Below are experts of layer 7 (counted from 0) of a mixture-of-experts language model. Rows are named router (the router's row for the expert) and show model dimensions 0-191. Each number is 128 + 24 x the weight over its row's rms, rounded and kept within 0 to 255. Numbers have three digits each.
After each expert's rows: a language model's description of what the expert responds to. This comes from a sample of Wikipedia text that the model never trained on.

# expert 20
router:134122156124167147139124147170165067089149088149129098106101087102133120115133100140087082121170137150144172123128145160116141128135116154179149094139116142136109058138102116169142136094161144134151084125102131101098121112115165124077132152116126161155123154154167124148126141120111163131157139136143134113151153156156085140095142138145128121118131154136130132153141136107122159103139125114136149136105138118119118108142143132128109168098149148132166128172079173150120124110152136123112108095136175102088133180133089111117119127134133103133077152132121089129168172124122116125
Years after "In" or "From… to", and the comma that closes an opening time phrase, e.g. "In 2003", "Until 1985,".

# expert 30
router:130139148102128104175131126132136106113144109155158133083100100118124153121139108132092174108135146161147141103050091165123132119128128187127129107116086129122120119128152077115120123135132118111172138095161125101091130096144168135099161146112090125137136112142197152109118125140105150138132116133097153120149096138116112145126113119142144121173107130132166114158150157091136107101111127150132131128145126111143158097144133131121124160117100078133115174121097139109140147136184131163194118107129144084110163148108159126161143132146107116145085135103106179150136145128171148133
Articles and determiners starting a noun phrase, often after a comma or period, such as a, an, the, this, another, same, new.

# expert 43
router:181075104145148123120109133174149099102125123112125146159095117142138109151167140108125169072125137146124143177131135187103151122139125136141118126100114161139106097098123079123193139145156135172198119099122101143124151110099139128107133122093141168131103141150110163129104148139125132146146122127177136165176129110131117165070118104115119110177128089136117122146116129103123130141085104137128133129075102124141118126087110134129135146116112107127126111109124171136148148080143158109123139146114130112118147153150116128130109161131101158143100138138109118124143097121138067085
Closing suffix pieces of split words, inflections and name endings, such as -ing, -ers, -ations, -ies, -idae.

# expert 29
router:177116127123147122132133137157128091052102148129081137133144142134115146159148150144133134144150150121142117102061127146123136135128120156159186092131115121083105106119092153099131125146145124133171153145133090116104124113164114152114129146087123101143147121092142138139120127172115163146121126135170133133139116149144091099060135098156131090157118131118135158146130137104157136088109136146149132153116135104110095079133117102110118148129124114136161134118080143131171157075142114146132105101112145068118156092159116107137150170130099177140140155102106102104108131113120137146
Numerals in dates, tables, statistics and measurements, such as 21 October, 3,254, 40 mm, and decimal digits.

# expert 62
router:099125112114105103162092122144160135108134121120114112117121125115157089118119078145095143127125117143167126141102139168127140139098106146132101134137142140116103125122119087137098131103132115105143110128113115127119092147168092105107136110143132157147150120134148158127125126137124145103123123148144163145109127121154092148113113114158132125143087076098116092105169211091203128068126147151138124121089115119130124110120137084104124141155079116135165150152127139131138139129177103135130137076114139109104160124097112148178125168135122195124139128144088149101072150125141169109
Single lowercase first letters starting a word split into pieces, e.g. v-assals, ep-idemiologist, fl-anks, kil-owatts.

# expert 26
router:149109132147121144111116133184146067082105101107129165126131105119155150184143093111112170127125154144128114137091121137123127127174103121139110107121117143140106107102138118124119138100104087122117115154119123139122152093108153094147181094140116127122129125126150170103114156171143157116172117105188148109138143143138116096117121104130153108140075107154143141151116108096101117119150147133142145127078117120067175118137129116160103145134109120123134138166128133128146122140096143114168081132108125117111148136106126129137111201114100151167132112117115157111107136093192110083
Uppercase letter pieces inside acronyms, codes and formulas, e.g. T-N-P, Co, 28S, road numbers like R709, NQ.

# expert 60
router:161120149151186141171129135169155125133121146125154098140120087178117143154148142149119154124131128151164177159141134137109152109107146162130154114135121178099141110102169135152142107100156127158105119133143131119076146136177164136114117107118152145123107133146116153146110131098173158093124069142101147101124131133168112142143159088089157126124084099154155109110156134096147111134163129123093141158094148117095138140158117142103081164158107140119157127121050144148114139117135149138137113103113157139126120106120134123143120145166106185136144105120141133110107146098145140104
Line-start hyphens marking infobox or list items, such as "- Binomial name" and "- Last election", plus table pipes and prefixes like inter-.

# expert 13
router:139109136129128129168146109144110117092154123123132100115140118136137128137154099086154114117158119141150140165160135165102140109148149120091120096130101164116157088144141145161135146120145118156159120128156136133099121114144135102080157127088144156132110151155157135092091112105132173119094106172129131082144162120143089168127110106149144131197102094169179116139146144143135125110134147153122150167138149105083127140163129147146102149168141130141109097114034145144138126096156139132128145111122148071106101124143155109131157170151106131122091132114125147127135144169112124132
Pipe symbols opening wiki table rows, header separators, list dashes, and sentence-initial words like The, In, After, Since.

# expert 63
router:158114155136101110116153145179126083127120137139134133083141109105129108124111106096163167094103157117123122141114173152104131113149128145114109095147100129110120135132160122106151131124148138131127119134111111118082152112169150086091142163120119124104089151091187197101108163190088141154118124122133115139120130112127089134114089099159129122116126068140114108137136136126144124105142109110137183095126150112103107128167132136096071138124110124112114149125136132136145103146134121148119134136107156087119114129117132107163124213151144138118090139123121141123077162179141128130
Opening letters or pieces of capitalized words at line or cell starts, like C-at-anzaro, Bal-anchine, Juan, San, plus "medal" after Gold.

# expert 59
router:141127161132141154199166153132141079109136100143091129091152110130154097099173064101142149116070136124142142136109119138122126118145104118132112099122127173139108121164090110128136145171137119151127123114138089091104116131104135119083154096097149131099090121136153146093101131120117158123122120105153151092153157101165096162090125123138139106135150080123172160161158148126171142132144142095135114146107137140090167113134142108132096124128108143164155175160115138167125145147133171144148133124132166127086096136119105129105136154152137156177090134121130125115123136143118136115
First piece of a capitalized word starting a heading, list item or sentence, such as Ex-ternal, See, Early, In, Add-itionally.

# expert 35
router:104089098157166105135110145146158091108116116103117119166141101079103117164105131139114133142131124116142142121114120141057126138135163126093123124114104123141139096123134144148154131120118113125161150117134120132123087078153115108118133129116139148130076122134137166122115195182086174132125147184150157115131120150107094134103099142124102108182141128152095135168137130097136095152145153138127120122138111125095135100133152144095110150080105143177121141159084131151172170135158138140141114130108187091087141144134134118153094122161097127138097111115098152141122116135145104151
Pipe separators between table cells in sports and results tables, plus semicolons and colons in taxonomy and synonym lists.

# expert 55
router:132091091149147144143080136185162126089126071116172144117110134110126129107131113150129119106153157119126102106117102127121133106134120124117148100116134113119161077098164125139168113142108119163166119113162124128123129124130127151061128116118159166125096120118133131083109139161148149112107121169122157122136123140108103145101126058132182123163109115152118108132150141088120152069144137177124169108120151121063126093129135135119129168129119146179120129114077159129123139143132123150152111147127151099065135128126139133176119123146142135128094156166112144117106133126128149113
Function words in location descriptions, such as known as, near, from, at, the, and Country: or Coordinates fields.

# expert 12
router:138092118151126135126122138160157115106137099128096147110122095135145134164157141144111119106145126164128138122118131175142146104145090155129138083152142146162128116146128114140104098114123165142114133128137143131134111114112128093130159105096067155162109138142107122146133127155091153100130091130181146118114145141121088127144096119144172089128102124162108103138149138141166130122159133194166166112126145124069147129148142106134157168159093113080129130107127165123159146175147141130149170098136192095135139111101149151193110153135109156121123111129150154134120096182119137136
Commas, colons, dashes and degree or prime marks between numbers in tables, scores, date ranges and coordinates, such as 12–1 or 4:32.

# expert 21
router:126071175112127173117159164147143111101137122081103102113112112094105099117108127147114141119081147154126129142127156123127133093124126163102116091128136165150087085127152114068119116102152139115105126120128126134083128100120128119154109109133111168139087107144131129158125145147122140133147145138150144135131157127119132184092133131124123051147100127120127149091147156110160128104118105118124150144129123098058143133107165115145105155128125122139164110142066123133137179157153153117105102117113143111082148113149129137130102144108149126111080104192101146142108116096115100123
Commas and coordinating words joining clauses or list items in running prose, mainly ",", and, but, or, with, although.

# expert 27
router:156088101135183136161121172160139127091087141098123129138130118102140148138128097124133117094147145139123156179142125142096151141121110108101114102154121106127116142135126117079175123145148127098180127134157117146111136120167135115104110122111123140134098065073107123078148123124102148151143082168170153126150143156080118107101100111103114123130085116127147144151155140127114119111161115122155162162120130116117100138142125105120117156126123116123157157142147128162119102133133148124129114103105156111100146113126120108208103180128128150128106074174136164161118125122168099115
Inner syllables of foreign names and words, often after R, L or W, such as ū in Rūta, ir in Doiran, iro in Hiroomi.

# expert 61
router:124117141157094123132158167143144144098088141119106088125156105162157111131128060116081134123152180160109199133159150131096161124174090144142153117095116091142100131137123089141131127158153131130170123155147145111118131106152138134127126123068138130167150135117149149172142087110145099166169137134145127129110131156129080140128092101136117127147107127111117100150139150139159141136127118155155171137125133112133156092170140140173086156130106113131128122143106142158171120133133125090153128119122145077093146089138110128140105136153115172111139148157132124122105140124142086098
Nouns and verbs about personal life in biographies and plots, such as wife, father, death, married, sons, hope.

# expert 34
router:169118151171161122122151124142149121108150105118131098134106114107095151131148100052101137102142110145104172120099132143084152121122162179144100120169121120083115126152105149066172135130142117129128124144162093097125063070107144121155162116101143137145126122131179152135150154107113126135141059127173141121145109120122093139127105113140148124133101130167103146148116147126127096127159149142151115120136148088110143102141118107152138126124117093152141131132101132103145175116141108134140114147079145090108119127116138147148077109123110163145120137113079116098115119163135128118
Subject pronouns, possessives, relatives and copulas in running narrative prose, such as he, she, his, which, was, is.

# expert 41
router:174130141121116131157140136166150083078123110109114104110090120107099134119125115109099170103128121153120112138103153147121157090118151124118117097155092115129117094142134103132184110121127106149184133111141142132123080114102127116084153118044121140124125136099172143106117136150126166114139100132110153121119142116105126115110106116106156100173132117149139121119152117096154117100175146111105110127124144093121157092142094151128102145118123122170111111157075157109147155134155142157150106124107137079107148156150184162133168136125114146130123118150099135150080144169167145141
Articles, demonstratives and possessive pronouns starting a noun phrase after a preposition, such as the, a, his, its, this.

# expert 4
router:158127167159108157178128164148175138083137133121102137144133137163111090163156152146141149129112160177139186128144152130118119118127119162147134061073144107147109106123171125140118123082140099131154087160186098138095127114118123106116167146136100150144094156152131111112113166133105150088150124136132172123126161099120113111091148119115125084163132144149130135114129154155134109129121155098140152129149121118084156108096116114080128150106139134141139150113130147136142135117178147126137056144105156118095109117109116123140143151142114146141120146114133145113072126123103130110
Word pieces that continue a word, mostly adverb and adjective endings, after hyphens, dashes or slashes, such as -ically, -able, -ed, open-source.

# expert 24
router:126069140109133140148116143126139121105134140092143138133086096120114149124100143150097138102105121147151159161110115145102163106120110182153102091144156161142095069110147098090100127104165114121110138110121115115112136130134147133151113110110126174170128109125147160143119161126102152088151151100148144117114121161129124171125088128169149142152109120176151112130129147064127125079154130148151158125126154150117128147090154125119140158180155112119196152111086120138135149128146171111144116111137168134120155140163114171149103158123158126136122094106106159146116152090127120121
Commas and conjunctions joining items or clauses, mostly "and", also "but", "or", "&", "while", "),".

# expert 16
router:160144111129155124142123153183153139092171086077092102129082100129122143119136113124135126149160106153120132123150177196127126124149116111139134076130086118136084074152101130145174114118154116115155141157124113107113139130119142106096140153129107165137134138118155125136104120142122178140154162112119122120131129148180072131104167111146096122126117124122127121131120170085121127099158147151168162134113142066111158131137181116145098155145151129130144122131107139160130118138132147140142115138125209088127139097153132101111134164121146134136136149128116091115139134114125123087
Four-digit years in lists, tables, office terms and date ranges, such as 2015, 1975, 1872–1874, plus some numeric continuations.

# expert 37
router:158095083133120126148146138177129125104116115117146157122145103128146110171168158109127131121143096125124121130123096128129141139114099147132141102134114131117176119131138134126118106132099147170141121154099120084113106122132116105100138090143176168143090132166123190133125125140095140141104081137136172150124123129141085116131124148102149094133079099137145093136100167099109127121140135190118162134091139149070127138113148118107109162142081121129126088120101113144189158138180165161152129114107166100103133132120168138161122121154107129145092144156124127084153106154151111142
Table cell pipes and colons before numeric values, list dashes, and list-introducing words such as including, include, contains.

# expert 3
router:128125119102170123133090134170128112125124114098062119150141123148120131138147117150145155123140179129157130141081114153126107129157063133101147107119110095120080113118107140109135133139111167136124098145115115093077131109141134126129113141143120119144157115139134206137157127180110126135110086135118139136120138132137089135083133103126119126150138126117116131119122141097201100142139126135168141103153136114102161131129126129155112139148091102148174157171101105139116153100170139125142094097109153081127162120120126107145111168116154143165118112096139118076065160097122137111
Numbers and empty space tokens inside wiki table cells and score lists, such as 37, 42, 3–1, plus scattered word fragments.

# expert 56
router:130110126130154174146144116094140124138103136137138096164167124118086139148145109139081138119110125172139144135101140141109138096115094177134101127127138132185113109153104114150158150150126133128151146124109113117121131143103124106111095122107119129145122126153142177127144142168089158136111122121117148101153148132165084156130096116117166113153142120163120128137118131160134122123106145122158140108129114117144112106163150112129121152139136113177123191179066142128161152122132144148156085138117242101114128157139164133139083153100109115135117097145134178138122119126142085121
Pipe separators and blank cells in Wikipedia tables, especially row ends after numbers, plus semicolons in statistic lists.

# expert 51
router:123069176156125135156138194132146100091122120138134132138133114145123137130111148094077086155135146123136126173112116156122164104139121128164145118116116122157151085136106097126143105093163083111122144100126089116118084129130166136115122109110141144126130143137127164126125134122116161110146108117188168079120114163142093135130144129158115108124122114075148111142155149097163089088133118165110114131102153122138125101135159138152110147143076099149163128127112117126140164151174173121131115115095155119113125143160178114137098132133125127165081107172094174130141139143144122131
Periods, closing quotes and heading == marks ending sentences or section titles, before a new line or a sentence starting The, In, He.

# expert 57
router:132093111146123129147123143174154102101118098096090088148104103125136148157127132094112133081170122118107122140105133146116137098172148160100155111121056111098113084098142129139163149085151179165163128153141101109127107100149188104128122152121133144133158127158159159137118148127114139167089124140143124148153131159144133140115079129155129124138099136104132129141141140083128134116104104140134141114126158091127136162159084106146145151166130127119157122132137151119129136132137115141143075094078137111094145132138131145160074171116145114133103113130137151134131129117154055116
Given names and surnames or their endings, such as John, David, George, Elis-abeth, Saint Stephen's, Remscheid, in cast lists, elections and church entries.

# expert 28
router:138122168164126143170141122162172124100100138142080100126134145118153131161140108130166140142130103140117147156130119119123146094128094157117115107098087136162132075113132125122139116087141121145163159114132049111088142132127125065110115118102109151151117118156124151138095162141133142115109125113084157115155158155156116144085109125135167135151092100131141144128150136116148124134124163114163165152110113108145136112121148100105129104163101148148133111107142147146149163132168161155143065128130118102099178125080167116152171141129135110150121134123118155096108148146186117128
Adjectives and their pieces before a noun, especially nationality and national terms, such as American, British, National, Romantic, popular, conventional.

# expert 22
router:153091151144118144137110166150166118124097148158118122106080130136118136192127104145126119126126124154124125153136128117118142118118126136167133105124109109168178111154147098095171110115151088145151127137135143134093120113142145084109120104102125138138126122137140146142116101122097147142162127113140144117161151125163089115129109125128118148168138143145123163124168170074153118098166146141118117142114115099147135107149131128144157166145135084124149122195101134120127140143146152098156108098067202144124177105152133162140105143148105154152097151149124116102122158086145072094
Line breaks ending list items, infobox fields and table rows, plus sentence-final periods and connectives such as however, so, due, instead.

# expert 45
router:148081116185111130158116164164108109111114176156143128143084112132139134148141157124107163137124114126118126158113122133105141097123118151110127082156102153111122103121131123123111156129129122135139132111093103129149095114138167084125153164113114155152128131112143120160107119109095157129129095115111136142115135115155086158143081130136127102180097120160121122123132159122151155130131124178186160150120126132130121156123134084146123167157171091106105132139059150129170173130158124099163121103108191120110180117119123159134109151112098157152127115122136167105126142129169085146
Table pipes, commas and semicolons right after a person's or team's name in results tables and reference lists, e.g. Boumsong |, Shah, Natubhai.

# expert 1
router:143117155140150127185153148126136122132117130089113112106135119081158109134117127117084174092124132171150181137106116140126125130154137176163115116094117155119151096140136138129114149132143123106137122128136107107126135127163145106144125128112107138131110093089217156139096142127118110164135127115126139124134134113166098125111100130125129131155134080136149107114132155151179076147187107087108170121107115110144187084135164099125107137118144139112165104159117148151177129137144127164117108098130156129144173114133127080140157154177110153131103097105125131108096120134149120131
Common adjectives and nouns right after an article, often forming compounds, such as high, national, top, round, record producer.

# expert 2
router:173104157148124132136085146155149088142129129102122109137104144130128124119141107110099102130162112154150128135122119092125124114120111135159140079119112130163173109142183081117134095123143128135142137138137118107072118104118131079107134150076098124130128090112130163115137114156126146140160100151160115118166128115144107081125125122128101105157139104139131152127159141098153144098141111161164116107103139141097144090154128110110116148119148105157174118151081132101141134169137098127121105118099209129119172150134082128139095162157128179170107112099107118096133149122158085123
Line breaks that open a table row, list item or caption line, e.g. after |---|---|, "Boards:", or map captions.

# expert 14
router:100099110153146117139107158154154128093121146123116118161129094114147115148132158130126120129136104177131104152079179153119150139114112138139121086114064149151094131119146117136164132148163098140165114149150130134096078101155144109138118121087086161132136153105164114153117094143074140140165143101133141127124129105156084146129147091139125116158123124114075133107137177143106109095144135154144113103118142096071130095137110152138136137136131130118127137142114121140149146137121097139142118133145178161146121148189139127133133143165099103143151162143092152101148106185148098081
Nouns after ordinals or "the" in sports and music contexts, such as season, final, round, album, edition, plus table percent signs.

# expert 7
router:125129158164122168149114146156123103088166124113134097099146089148103068141134101117136147134135151121173144131131139117108150114161077143129103091112129111144137122123156081139091112135112105148114088132130090118095071135111117143126142141120129103113085096121146110095106177163125171133128101148156159105097133132160105116134122141178130072146132095106107156093162140130145094094125155158142148126095111120119128124143159118103071119136130102152161136144116181148124151119139102183159140132122142125115110132114128133121093200137105143140144141148147149122119121116112143081
First capital letter or syllable of a split word, mostly proper names and titles, such as H, F, Se, M(astectomy), C(ranbrook).

# expert 25
router:163109103142125126130113145127167106094104142125134139120111084122122071115112136106119138095142166148107083133122122151098177125124158119159116104104110170120143086139143137134152128192135122173216101125136086118111089127132159109119106158111114142151138108136136150137097122154130155118116091119087147079141161129137130161121134081143110089125134097180145129152138144085167107132116104157139159088149134124093142085133143090142110143139112116173147173117093127133094122116119123115135109124091133125118136113151112106173116138122101138182127144105144143111121120127132164129
Prepositions following a noun or verb in running prose, before the or his, such as in, of, on, during, between.

# expert 33
router:123117107139144122150125162134137154116136147140124113149107124100104113143162078136128151131119146179123124138091137119129132153115105146137078100142104123123094124128133134175123128109138147167112103145139120075129089121124140088091146140139118164124123129132176123098130094126116122100174137140151132135099125123124108151108124100106132147144070105152130123118165147116164130122181128138118160119091103121099139100115142120131145130182116092090127161105134191108182113144166152145140105087125183155105132122116115167158135166144130169180152116121120183102117164134182102114
Participles like based, written, directed, illustrated after a parenthesis or comma, plus raw bytes of Japanese, Greek and accented scripts and suffixes like -shi, ru.

# expert 15
router:080115148111179138105112165125173104102107148118124134153128173091120144155124099152121149150107136156124172159090099152098120153135101163161123114135089126151135117136147083151166133122146076140108148163151139094103138094162113134084121101128106189116095122104117161160126094122148142102155107159154148110118137128146092148130097100099121141124105106119154082116164133128172094108178141179148133101112118121104108096141148135146116133149130096102147114145110148138164114138126140147145147093131158147162141108126112110170129161137119176119119128149090147121144125135145141093
Everyday common nouns and early word pieces after articles or consonant fragments, such as film, album, band, car, votes, and slashes in units like km/s.

# expert 31
router:106087126131125151134094145127170093107136049095120149117105109104124138104132113139114154130136122105135149111118091118107113117175149108106142135105100120110119112168088096114128152102130133159123088136173126114102119122168159089115114116118140119123148100131200164115132108142117111117133138137113143127122140155125116162111104132151149134146114114123142085144161152130144083126152108133101148098095162077090151155154203108114113143122130151140110158156120138105132150162128134135103119114099145097110136140132125132125105200185166132157132120157126156103080145123159149101
Opening piece of first names and place or club names in lists and tables, such as Bill, Vic, Alex(andra), Nat(alie), Los.

# expert 17
router:142089146162129158151164150132143122106112150128099162149103101127161156108156156110111151114164105104121130127135136146136117100182171174146156106159106118130117140143130141118130131102132129143165148120140122124101110101119166084129101132093147146152118113122152169137113099169107163137106150119128140120117145158101102120114078095160150120130133139158126088120093134082154116141134097131206156111103176094134148129111131111155114168153129146118156091182116152131131143130137144134172099120101144139113134148155081143124146172095142137121110126133103167104148145122176078099
Proper-name words and word endings for cities, countries, universities and people, such as New York, Newark, Edinburgh, David, Smith.

# expert 38
router:094105125165107116165113126158134085110108120125108115161120134132134131122148117129095136131135096134173130148126115122106121146161113121086109103147129149135115128129085094116156132156164122114117105159142101098122094117160153121121109134112100150172102116111148151149121153135153107086157128139108164098134140123139113091156077106189137109157077123127080096086128124131134129081132144160149148095102166116120131138163175089140112140195130115138127141155126156140106138165152131120171129129117131097119170119124103134126118195152112158134118113162079166128106153105166099115
Capitalized first pieces of surnames and proper nouns after a given name, e.g. Daw-son, Bash-ir, Far-mann, Yam-amuro.

# expert 32
router:184092099178108151107139157187120109117137117138124107128155110122106150148175130096107128084151102124145116166120168183144117134173121137105133092169074133139108123118148138155163174098127145172174116129122109148102123111139175088140142144133113132170137129126159140134142116172134151148172131134166149126120150142102111110092134089130160137125144101162108132146141122140141128140132136125154170109130131099120159151131104121138101149147112120121140134127139178118146128150120149145135083116080150123130136092123142182124097151108115152169127139127140148131073112096152084112
Final vowel-heavy pieces of foreign surnames and proper names, e.g. Barre-to, Ganass-i, Sheriff Hut-ton, and digits after decimal points.

# expert 52
router:122080135147120121131101189173140080122116135126157129175134102162152137115142124166125110096103136134134124128125135140109139132146112122186095131133086157151108109109120112133138109131158105139174142160113112100119106146144122149125094095142144155134107147178137121147121148175096171122120123129122145124157117119152106175124134132148123111168118101120085129129092146102170070080168140130138150093138135094131144081116116120146123159151097126139173085178114149127174136108127153118163155116133143125104149106103117150124123161140116118126145113146083171135146110099144067114
Nouns and suffixes closing a noun phrase after an adjective or name, such as history, tradition, Museum, -ology, plus closing parentheses and quotes.

# expert 50
router:140131154150144107134131188145154107056110103143130127135085153099162133144104084144117159148108155166132149143087095148128154146134120177156134084141135143151109130141142096144122140145174139111129119137146129127106119086140117092148127104101106192101100115143169138084118123145087105123118113158140135089120132126125110116118122113140099105143103073138125113117142137160117103110165189110186150101137147098102150111133140136101127119127085104120096090106121091136121145107130121111101151121120157089086114135109141108160126152151089152098128158141121148118095130118125148087
Middle pieces of lowercase words split after an initial letter piece, e.g. p-ne-umonia, pic-nic, he-ct-ares, marg-inalized, plus number fragments.

# expert 44
router:163148090098145129152120135147182100109112133137114143157125139104141109139123145083134117080142115146120158161117165131144101140107082169125147089109121142088112138094155150108145134146139119138132119129156119102084140106125165092067143137044138140156134101123158148072124142117100102135151159113158157115112143138123099167130145128112101133134112104160123105087158170134143132119148147141136168129117157132067175081122144137133129167134111113131119177127099131130122151120145144109129081113109164108105127137141113104147121134159120142113128107183147157125084106149121127131
Prepositions, auxiliaries and narrative verbs in running prose after commas or "and", e.g. as, became, began, suffered, took.

# expert 9
router:167086118162165151118120155146132110112144101139125135144140062132149144111118125155132149110091152121099114128106115159145177109141107159168099114122101112132128093147150111152116127132147123157151077148124130091122128100160132130112121147113130137111143107172125147109079175145102136112160164144167132089132105125153087137136129134181122124157115146170137127154109114103121080091187173102166167148116108092121163141131134092142134146107134131129130108140112168133144134109161091115117133125137172116123179159127116153150128138159085102142116121136125162095139153171142089112
Closing parentheses, braces and brackets ending dates or notes, e.g. (1932), (2011), plus table cell separators and words like States, million.

# expert 18
router:114115126094125122151113171156142118089138141118122144143096105121133121130111092122106151131155182128176111138093105154164124139142135162136117122139122135135126125150181147112140115118113118115118120110129101136155102121139108120126145091136086150111142139155126141134108137174142126123134117140155143125144170117149094105092136104162118110148116095130119127128126146097130125106172141186162133125105121113116151127147180063134105140138121117125150135191113169172168165100093150122225096132112131112138124110138152123135096187139104119146124118162124145096119149106198112102
Single capital letters that begin a name, abbreviation or code, often after a pipe or parenthesis, such as D in Devery, P, K-gun.

# expert 42
router:122082137168153145129152158166147114102096124114076095153119098086147100119200107114131106149129129187145152141140127153078119131144153150106124119126085164136131126130096088131141086122179109144175120115180095161106106115136160132131146128126151163133130102127107157137141150143143167133132139142148151138120127144130123123094116119116144156118092104113166134164132132135142118104101088121116154148114124122126124132093097136143138194120120115099147118137128133150148130115199093133153108130150147104124157122107141119170114136130090200181145129124108137143143117121158142123
Final pieces of foreign, scientific or personal names, such as -uk, -ak, -us, -ium, -ensis, -ski, -burg.

# expert 54
router:140094122164135147156132141168128135100105112086148133124114075103131108167158139083121183089094164119134103144149158158096121149154129103130147109088119110132126099162156142148111106135150088143187101112139079150070099132159119121141147155098109134151106134129123164143069102126146182107128102129109146134091143123123115135125104138133132088128136104177152104120147118110162121112115107123150154107086140102112130086129190103137109123136105108161150133148081141144118108125107132144148110122128152126130168149116148112174128145143145153176108127121137108112126148129171132120
Function words inside noun phrases and titles, chiefly "of" and "the", as in "makeup of the area", "Place of birth", "Album Of The Week".

# expert 10
router:112097156125157127119102185147137096100118116120122077172140127129125096133161102117118140127114086140115157174094137170101136128144126124213111129132105150152120087101136133118178116159144112143169111128119104126101092141145123123120113113119139136133138080120127166154122114145119137168112124129136145148103116134146090159134095131156149105141137108120144141132140129099107110125168074156122160063091102116152150077113137100133096117100093125121197111142122122150144129123128137105165128124112131104100144112127129115119109144133084129110110123126081178106138124149162107076
Common nouns for institutions, groups and roles, usually after the or of, such as government, school, minister, party, Division.

# expert 8
router:132102142139142155160118187126157110133162117097134119135098139102114091138119139077101127118138125136170133135085144135104141135104090096150152073101137142150151124154152107136112131148140131147110123082152120100122091128116150149110136129099109147124144124112148170087120154137099166131126115121137145127139095142109089130133145119156135125176125113135123096143150118148162106088107075124139143107126179122123105094120117118126113158157126136124123068127073130132139181115137150135146114132145195144091122126115114153130131163139127155184072154116119136108071143152184092136
Line breaks right after a "= Title =" line or before "==Section==", plus heading equals signs and sentence-ending periods in prose.

# expert 46
router:122109105140150141148135156160153129072129101139119128104097127126122134137103168148097138125108139144122162170106131162123152119124073140135136111102128148126092152119171130132112129083166145154130151125109098083120120121155143098155133159137093112106117113159154155141143139126099143151123070120180173099116153125107100141141140100143165127147136103151114137134124121109176104138137152185154122127103160116067125158170139126159104151153099132122154176154091159137119097139120120151123125098135143113117141137100132125155108175144149143162131136114155172123066148122137186112
Periods, dashes and colons inside scores, decimals, times and name initials in tables, such as O. García, 2–0, 3:09.

# expert 58
router:127101129123157115116141141116162113065056123112104135094166114145107114167133105135087158127127117126146128123099148171114117154159131146138119106120120112137101108121097139124156122112119157177183125153125122141085123118139134091125093141108109138144112113125130173106116146164104154146142147145106128081117123093146109112113114098132101095152135140166136129099157141142128133113126182157153125105151117119100123108154127141132174151111121154107142136168099133110154178102160130146124108151088185039109147117134122140138092146167078151158111119153153126126120140109134111114
Table pipe separators and small numeric cell values in sports statistics and results tables, such as 0, 1, Pts, Goals.

# expert 5
router:152094112107139124132124154141133129127129106124132107127110096127115098157101122108145180130131110175138185165112140118126124152120135170131100093103120118137105126140126144106135090134161117127110143141095119128131101121117122104098135097092127154155104112133162126123129121134137156098120093162208133121105118097179115118125128104117132134157131114122120149103133165113155076099110151146218143133114118097126123117090137132107134116181103117153129150163086158135129215114128140156172138134126140097081136100142117139150051127142121116125151117096105122135117118126110142133
Auxiliary and linking verbs and sentence adverbs after a subject pronoun or noun, such as was, has, can also, not.

# expert 36
router:140079106137132123153143150147136100132135157156137112139144107169110142164105140101093111103130112126117167130111128144123123121159133137117120092153070139115090132119134085115156157148154105136120126072159089097085138148122137146098123137138119124140112100110143145113094131172116148095150082150153188124159136170104117083118119083139115118119135118112120134110151144122140092127140147136139174094140193135127120148139120160105149178162149070118168133134108137104122148148124123152168148110135158082119150125115124128141079179118111163161116135158113143103134151076144133114
Single letters or short letter groups inside foreign names and words, such as ch, d, el, ov, š, č, ñ.

# expert 23
router:150121135121107142119117122157147101141137104152090123145109095126123106146112120098119110128141137119132144148119131127112142094134129111098135088139146134077124114117143101127134144117116134143107139132118118080091147135148165098123139170095114135127109098139187174118106153164156140148127113110168177165082140171159086132128114146163144105184093115135129108173141168153143144135131131161135125145075137142079141095128151087096111156085096116140195142138119148145140109103125156090159151148136165074122101135127104128147148166148127143171144144103131165123112126169155109143
First token after a line break or table pipe, such as He opening a sentence, country codes like USA or ITA, and table dividers.

# expert 48
router:131126145100145125158101124128186089094127145168162116096111083064140101155160125126107122132161121195133137159117140141147120104166116161132141117111102164150148135151133148148153138158164135118168092126148140115118118065135129139100108121087138128128140159103102158140123102129132131100147111139165135117124137127150110127132159133163140118160136094172109139123163135088121138112158129193114170139138164114115166091111167131175133171149127103129125155111090157117096135087147112121142141095113171100119134143139104127139112134162133135133109150164096146099105110155130139103
Prepositions and conjunctions starting clauses, especially time words like after, during, until, when, before, plus on, by, with.

# expert 19
router:105103115149160124175132146193123128129134118098138128115150117125132093121154118103122145113089138136122168149133156161136140113152129109155123121123103130139165119103139119160104169139122151175163098145121137124082156104115126089112112094112139132115141136180122156123141112142121132147103140145140147119106120124104096151100132117129170105139074135092136117124145175145155060154150105163150124134114118106113143059153107107135101125154155147118123126177130169168133147140149151161182094111121159116115163138112122134108140151152095163161110166140144100112132113125117072081
Field names in infoboxes and taxonomy boxes before a colon, such as Editor, District, Owner, Genus, Website, plus role nouns.

# expert 49
router:113119102168131111142132143145141124102123182108107062149140128091132110157102127084156132104129106140095168149138150152109153133185116139142146115113127096141136114125137126149151140152142089110170104139119136100136120109138114118084156126093121129123100154167161190120107123117152103134120101130164136124139103102175084161134102118192151129144121150110145138126160187122128126129120127164126144146090152104100125107126143124139098161159107123099114139120093144105151126111144130106178093111094142107082144135148145140168114155153157146126121120163157129111136158097115063139
Main verbs, mostly past tense or participles after was/he, describing events, such as won, played, released, moved, announced.

# expert 6
router:118091169149178124135133143161159131131137120092132119111141114143128119102151118136101131116105127135114130133099122153119100118144097141164103088142100152157119074108142121131161138176120139155159100164137081140074133129114110111094157115142147171116156138149152120106142124148155142149145158125135136131165119133146101164109102093091103092159139092121143126129107094113150095121148117132102128115094142095103137103112110109132110148100053153128150154169111130154185141082133155119131121150129159119121131115153109163111142139185173173127123156121086163128092130144122081137
Word-final suffixes and whole nouns for activities or systems, such as -ation, -ment, -ing, -ership, operations, development, support.

# expert 0
router:122105123148159109137145154153181105084112114091149118153094114086122146150123150098088125134154111111131138113150164154100173115131106133181129102131096149152101108123160137079135088109146138147143141156125115107108084098110109123144132158121133165139082088092134151169098141153151146152149111132098126115122153116139092108135107115189128122148136121179164082123150168113151095143142108128135155105075154102117118143156117131159138140134127104160151130171143129137163130132123163122152122148113158110127117127160141181125150151137109131118141107143134166122157141140151071089
Proper nouns for countries, cities, states and organizations, often after "the" or "United", such as USA, England, University, League.

# expert 47
router:165099131130112144154124137171160102120065156129118095144081101123112169143149161107109119087115160172167142156144136167136151110156138133107147108151104127115124119113122101107154121120122153174146143152204106127091132077097119092098140136090125178134100154139150114101087129119104165108161112101177134133134129083130127115120070094100104142117132117143127098140107102142146120111130109121138167134108161138124107133123112111139161147142124128128142140126109176137161158091128136122127100113093145105093153128156101150139123151121123124164140141122095113137132088114165092110
Middle and final word pieces inside surnames, place names and rare words, such as -ville, -ington, -burg, Streit-en-feld.